Weights of a small mixture-of-experts language model, trained from scratch on English Wikipedia: a shared expert of 192 neurons.
Below are experts of layer 5 (counted from 0) of a mixture-of-experts language model. Rows are named router (the router's row for the expert), down (a neuron's output weights, with its number) and show model dimensions 0-191. Each number is 128 + 32 x the weight over its row's rms, rounded and kept within 0 to 255.
After each expert's rows: a language model's description of what the expert responds to. This comes from a sample of Wikipedia text that the model never trained on.

# expert 56
router [106 180 116 150 193 173 157 102 108 131 160 103 138  72 117 143 111 108 151 119 135 117 123 106 128 126 160 108  64  74 132 121 114 119 125 107 127  92 135 145 158 164 123 157 105  75 110 142 132  93 132 194 153 131 104 135 134 165 126 182 111 155  92 205 143 122 159  96  60  92  99 127 125 127 138 141  86  60 100 148  56 185  77 118  99 160 116 145 134 108 142 101 131 160 192 189 121 123 114 117 107  98  77 173 185 139 162  51 103  85 163 112 158 108 196 155 162 158 191 110 112  94 134 172 157 128 137 107 148 155 112 149 122 174 124 107 123 151 149  90 184  68 149  94 128 192 111 171 126 110 145 132 147 119 117 151 130 184 198 102 187 113 113  83 135 129 149  97 157 170 158 150 126 161 182 108 114 104 108  92 100 110 162 173 131 142 105  73 138 166  93 137]
down2 [117 139  90 136 124 113 181 100 141  94  68 140 105 141 155 133 111 150  50  77 114  57 106 134 142 104 113 129 136  68 131 160 148 155 133  93  61 112 159  98 119  36 159 163  40 110  82 104 114  84  97  77  90 179 109 134 136 131 100 136 113 172 157 139 170 130 107 182 140 106 140  82 105 119 111 136 112  75 180 138  95  78  74 113 167 106 123 158 177 116 180 153 141 175  76 112 147 153  97 120 110  85 140 141 127 115 107 109 116 102 106 111  98 145  72 178 111 121  46 130 124 128 131 132 133 158 129 205 108 120 121 116  82 123 102 207 112 133 140 167  98 116 148 147 111 124 157 128 166  88 134 152 127  96 118 140 153 148 101 127 147 100 132 152 101  98 127 168 193 135 105  76 133 102  66  75  97 136  87 162  90 144 172 145 179 105 177 111 117 125 113 142]
Description: Table pipes, non-Latin bytes

# expert 60
router [127 139 153 158 151 160  92 139 167 141  99 100 132 143 127  99 109 117  65 115 117 165 136 134 117 139 131 156  99 157 116 148 109 112 154 186 178 127 100 100 121 102 154 197 102 158 121 101 112 165 119 178 150 153  93 122  99  99  89 140 125 150 133  95  62 146  99 161  86 144 115 158 146 121  60  92 101 109 131 119  73 177 132 142 107  82 114 142  89 181 144 152 115  56 171 173  87 121 167 126 203 110 106 144 155 100 114 127 167 177 104 157 143  98 150 138 124 151  98 118 192 141 129 191 116 112 119 138 130  98 143 194 217 180 163  93 119 147 186  84 140  95 130 110 146 191 135 167 166  84 141 136 183  85 126 129 137 126 123 129 127 148 116 126 144  90 108 106 122  31 164  90 138 109 183 163 166  98 103 118 133  93 104 177 153  68  76 115  72 128  81 124]
down24 [153 158 137  95 126 130 164 125  71 141 155 188 121 121 124 142 166 144 157  47 123 139 127 132 134 120  51 184  93  85 126 159  82 165 167 133 121 140 101 110 140 150  82 124 110 155  96 137 159 146  98  95 174 121  97 121  72 142 153 193 120 227 114 137  99 123 153 112 180 111 149 159 141 139 131 159 116  49 168 147 130 112 147 162 155 133 160 122 126 203 139 194 147 135 125 133  91 207 135 106  72 146 107 116 162 150 118 142 143  86  98  89 126 120 130 148 161 104 106 108 155  90  87 171 149 148 170 118  36 119 106 165 209 158 184 124 143 118 131  89  95 128 115 160 119 132 142 146 132 122 106  96 171 109 123 105 138 105  82 107 116  95  85 104  57 141 101 181 158 157  92 178 137 158 165 171  95  97 108 118 120 145 112 149 138 105 104 169 156 135 130  68]
Description: Punctuation inside data

# expert 62
router [109 116 136 148 108 129 145 133  75 172 163  72 112 128 105 121 161 107 137  90 137 162 121 139 160  53 137 153 100 172 112 112 110 144 133 133 127 143 143  80 123 136  89 121 130 118 130  94 197 118 158 116 150 149 165 169 178 165 111  63  86 131 123 134  89 109  98 122 175 147 159 158 159 149  90 172 119 133  91  97 153 150 116 135 148 111  61 101 164 173 119 111 109 147 136 107 122 174 150 137 155 123 127 153 117 164 162 119  86 122 139  72 147 143 173  98 142 133 148  82 119 123 167  87  55 118 134  60 144 140  82 130  49  87 181 180 110 210 130 124 124  98 205 114 123 202 208 123  73 131 129 120 120 124 155 108 101 141 188  97 112 125 135  87 184 172 140 119 143 130 128 127 101 158  86 164 148  31 137 109  59 100 144 112 129 148 118  89 100  86 139 101]
down0 [105  76 107 165 136  96 136  94  88 138  65 122 145 124 104 119 128 112 124 139 114  95 131 115 142 106  94 133 112 156  97 138 112  84 160  99  90 104  90 147 119 135 167 104 142 173 151 160 121 169 139 164  84 177  77 134 122  80 198  63 147 129 125  82 137 148 144  83 129  66 157 126 121 181  88 168  97 111 113 102 115 136 196 117 162 155 129 138 138 134 182 145 147 200 131 135 111 148 163 135 110 109  60 126  99  93 157 140 113 161 113 166 112 177 104 103 169 148 127 149 142 107  62 176  72  99 142  99 121 127 165  56 121 142 136 112 132 169 174 140  93  98  54 119  48 125 109 101  96 128 202 179 124 115 158  82  69 139 137 136 106  98 185 148 144 121 166  98 117 125 158 109  25 149 119 107 147 128 148 103 142 184 176 110 153 112 120 125 182 120 104 151]
Description: Name-starting adjectives

# expert 63
router [111 103 112 122  85 139  57 156  53  91 120 140 169 191  64 155 122 138 139  91 143 128 131 135 138 161 118 128  77 111 148 170 126 125 144 175 141 102 146 176 154 114  79 171 157 164 101 136  90 144 141  97 160 103 108 174 136 128 113 167 131 141  91 113 125  43 176 148  96 131 119  99 168 184  83 100  67 125  33 114 110 154 115 110  41 148 100 117 122 105 214 111 108 154 131  95 118  89 141 105 151 111 133 147  98 150 124 113 207 153 119 133 153 137 142 114 121 141 132 144 136 123  97  77 140 130 122 160 108 162 139 116 211 177 132 178 157 147  77 117 135  61 179 142 116 156 116 110 118 171 102 122  89 140 158 198 140 160  96 117 156 136 173  85 126 184 130 120 140  89 121 123 138 151 109 125 154 132  84 128  60  79 155 135  94 100 147 103 149 141 119  89]
down1 [135 179  97 157 122 162 136 188 136 184 155 118 142 133 192 130 135 161 150  78  88  94  84  96  77 157 142  90  95 113 156 116 111 120  68 117 131 163 103 129 203 147 126  81 123 142 125 143  85 168 135 159  95  70 116 124  82 207 166  31 164 210 119  88 128 126  91  78 182 145 108 174 128  94 181 122 164  96  88 139  89 143 148 114 149 151  93  87 139 128 111 123 122 149 136 153 104 156  72 100  88  90 135 161 104 154 118 156 108 148  95 101 139 123  49 109  81 100  94 163 167 126 100 103 143 112 136 134 150 141 204 101 131 127 170 125 183 145  98 136 171 148 139 116 107 127 125 139 110 190 121  92  82  83 210 167 126 133  99 101 170 112 113 146 109 130 153 126 136 147 131 104 143 142  97 130 104 155 160 168 149 129 129 129 137  96  57 131 119 164 148 148]
Description: Table and list separators

# expert 15
router [174 131 142 183 114 169 128 117  77 137 167 122 167 153  65 114  74  77 137 119  59 102  83 105 151 152 126 127 174 195  89 109  76  67 121 125 137  98 130  53 147 134 174 133 176  90 123 105  80 146 116 163 125  99  60 178 116 140 190 138 181  68 139 108 107 107 119 130  96 158 118 206  94 136 155 104 121 157 191 143 151  63 102 123 140 100 118 204  96 153 161 128  90 118 104 163 108  75 115 141  86 126 122 123 126 141 118 122 188 118 148 113 173  97  95 149 171 171 171 141 135 156 185 164 112 130 108 138 102 116 121 156 140 145 101 130 111 147 194 153 136  92 132 147 190 153 114 162  97 137 150 169 103 132 141 119 101 169 120  97 136 183 160 136 152 160 109  96 138 106 186 129 145 165  80 159 164 126 134  72 160 153  91 127  95 120 139 161 136 161 118 114]
down1 [176  68 157 126 189 144 146 170 120 114 123 115 130 148 186 133 116 109 118 130 140  86 173 164 146 148 158  95 121 132 116 183  93 102 135 129 149 141  88 117 121 145 132 165 134 120 159 132 110  72 130 153 121 166 119 163 190  93 108 124  94 169  72 146 120 118  73  97  28 155 109 123 148 102 187 173 125 150 141 134 168 183 118  55 135 125 143  81 158 174  17 129 110 129 158 102 138 189 125  71  59 166 151 171 161 137  81 126 160 107 151 125  80 144  93  89 120 119 148  82 119 114  60 107 136 163 121 105 112 129  77 124 119 126 165 117 119 121 104 151 123 108 108 117 151 105 122  58  73 142 139 133 148 129 134 157 133 112 132 141 142 172 152 104 132 151 183 110  98  98 172 150  68 116 110 165 151 118 133 147 167 135 108 119 142 158 148 232 156 172 134 106]
Description: Foreign name fragments

# expert 22
router [ 91 166 121 135  93 186 159 163  94  77 141 100  96 151 146 125 106 151 122 147 184  96  53 101 123 100 178  41  97 137 158 122 133 152 125  92 114  59 108  87 203 166 117  81 106  94 124 145 105 136 130 120 183 101 117 109  99 195 129 154 154 211 135 163 155 121 172 145 119  69 118 187 173 133 145 105 152 170 155 149 109 166 144 129 135 128  83 159 163 109 162 152  94 148 151 108 113 138  93  74  72  79 106 142 169 185 185  84 112  37 138  95 127 148 145 119 123 135 131 166 147 121  99 176 114 121 151 124 143 168 140 124 109 145 155 104 117 114  94 180 131 111 128 136 108 185 135 174 115 153  97 123 110 125 119 164 165 147 142 139 136  81 109  70 135 135 130  62 100 166 143 108 102 186 145 134 133 133 137  95 115 155 207 140 163 108 108 103 160 137 153 101]
down1 [148 125  79 105 123 119 103 157 127 134 134  99  70  78 125 103 112 129  87 121 117 154 141  79 195 180 121 189 136 139 129 157 128 110  94 161 200 164 128 133  76 163 139 173 133 110 139 100 178 153  80 136  99 138 126  99 139  94  81  55 111 104 119 151 109 111  82 132 158 143 185 111 164 119  71  87  87 172 183 109 130 120 191 129 140  98 142  86  48  82 112 129 125 140 102 157 156 119 156 145 152 177 109 151 112 130 115 108  82 199 181 128  83 110 163  98 104 102  46 166  95 176 166 116 154 123 135 105 122 122 112 130 138 110 113 140 161 147 124 131 177 153 132 132 133  79 161 149 126 113 125 107  92 132 122  86 156 147 137 176 104 154 142 134 122 152 114 117 166  45 140 167 114 187 123  85 150 133 141 135 192 156 121  75  90 213  88 152  89  95  93 138]
Description: Table cell separators

# expert 10
router [ 98 133 169 138 161 167 117  76 105 143  91 110 147 106  98 145  98 155 136  99 135 131 190 154 125 169 124 134 148 103  87 163 132  98 140 131 178 119 162 175 109 179 110 131 122 120 131 106  68 115 103  78 141  98  99 187 126 124  87 123 178 105 172 143 157 130 132 193 192  75 124 156 146  75 104 116 149  79 169 110 152  87 141 151 150 117 102 199 137 100 148 101 126 127 176  92  91 114 142 144 105 162 107 102 119 145 126 123 152 118 126  79 137  77 153 105 125  80  98 176 173 147 136 122 184 160 118 135 173 101 179 160 122 161 101  70  88 135 101 168 142 104 193 146 200 157 155  97 143 132 132 123 157 116  71 149 143 178 150 158 163 132 173 202 104 159 127 152  78 116  57  78  83 156  84  83 117 121 124 179 111 174  96 107 158  55 142 144 131 128  91 121]
down0 [168 142 168  77  61 143 114 106 157  63 130 114 165 181 148 149 124 209 163 158 123  83 202 147 130 101 162 142 114 135 149 166 148 124 134  66 159 104 122 115 114  88 147 129 166  93 172 218 128 167 148 125 167 141 123 144 158  99  72 168 158 192 100 133 139 102 137 133 104  85 109 138 151 133  86 132 167 128  94  80 143  98  92 167 113 170 111 134 122 134  81  96 148 167 146 158 117 157 114  69 149 121 135 117 152 108 135 163 128 147 128 174 105  66 139 125 160  98 119  97 182  99 150 107 196 136 147 131  96 161 128 137 118 174  30 131  74 137 101 158  92 162 116 148 104 145  78 158 129  80  77 107 141 115 142 192 127 121 126 108 143 100 157 179 164 124 110 123 191 142 172 169 152  87 117  94 125  95 142 119  99 119 157  92 165 148 136 189 127 102 103 151]
Description: Latinate word endings

# expert 34
router [141 149 155 172 119 115 191 139 121 169  71  67 152 104 168 109 168 120 154  77 119 116 112 157 124 141 158 151 106  21 158 122  97 143 134 159 196  95 105  83 104 100 105 137 101 100  81 111 146 141 123 130 127  90 151 129 166 141 106 129 185 180 113 201 134 127 113 169  87 142 117 119  47 122  92 130  83 119 105 106 103 133 149 126  86 104  97 133 161 155 108  99 175 104 127 107  56 118 147  87 142 148 126 112 170 165 204 100 144 137 139 111 117 125 124 118 135 212 125 136 159 142 182 127  82 126  66 128 117 141 153  94 116 149 141 112  71 170 153  91 178  93 174  94 107 134 143 148 178 130 113 111  83 129  91  91 137 125 112 105 109 148  92 136 171 129 183 110  83 180 151 141 128 112 119 188 152  74 151 212  97 148 153 130 139 119 107 132 158  96 128 182]
down1 [ 87  95  97 128 140 120  79 125  91 113 133 114 105 118  92 127 113 140 120 159 144 177 112 199 119  55 118 106 141 139 110 152 113 147 171 133  70 157 172 126  80 167 149 157 111 182 153 138 139 118 160 161  66 154  55 139  97 170 117 147 132 126 111  76 121 160 172 104  68 157 118 106 133 153 132  83 115 154 165 161 106 128 161 102 138 141 153 155  91  81  87  75  66 155 123 107 137 113  82 185 189 103 177 133  95 142 167 101 104  48 130 117 117 136  90  81 100 141  79 127 219 157 111 162 165 126 208 129 155  89  85 103 137 144 145 163 184 158 111 118 104 170 109 227 125 193 109  95 132 100 122 132 133 190 116 101 154 159 141 158 137  88 111 117 104 118 119 119 111 138 140 161 153 127 149 113 125 136  83 116 125 120 123 156 152 169 129 155 152 148  83  89]
Description: Proper-name adjective words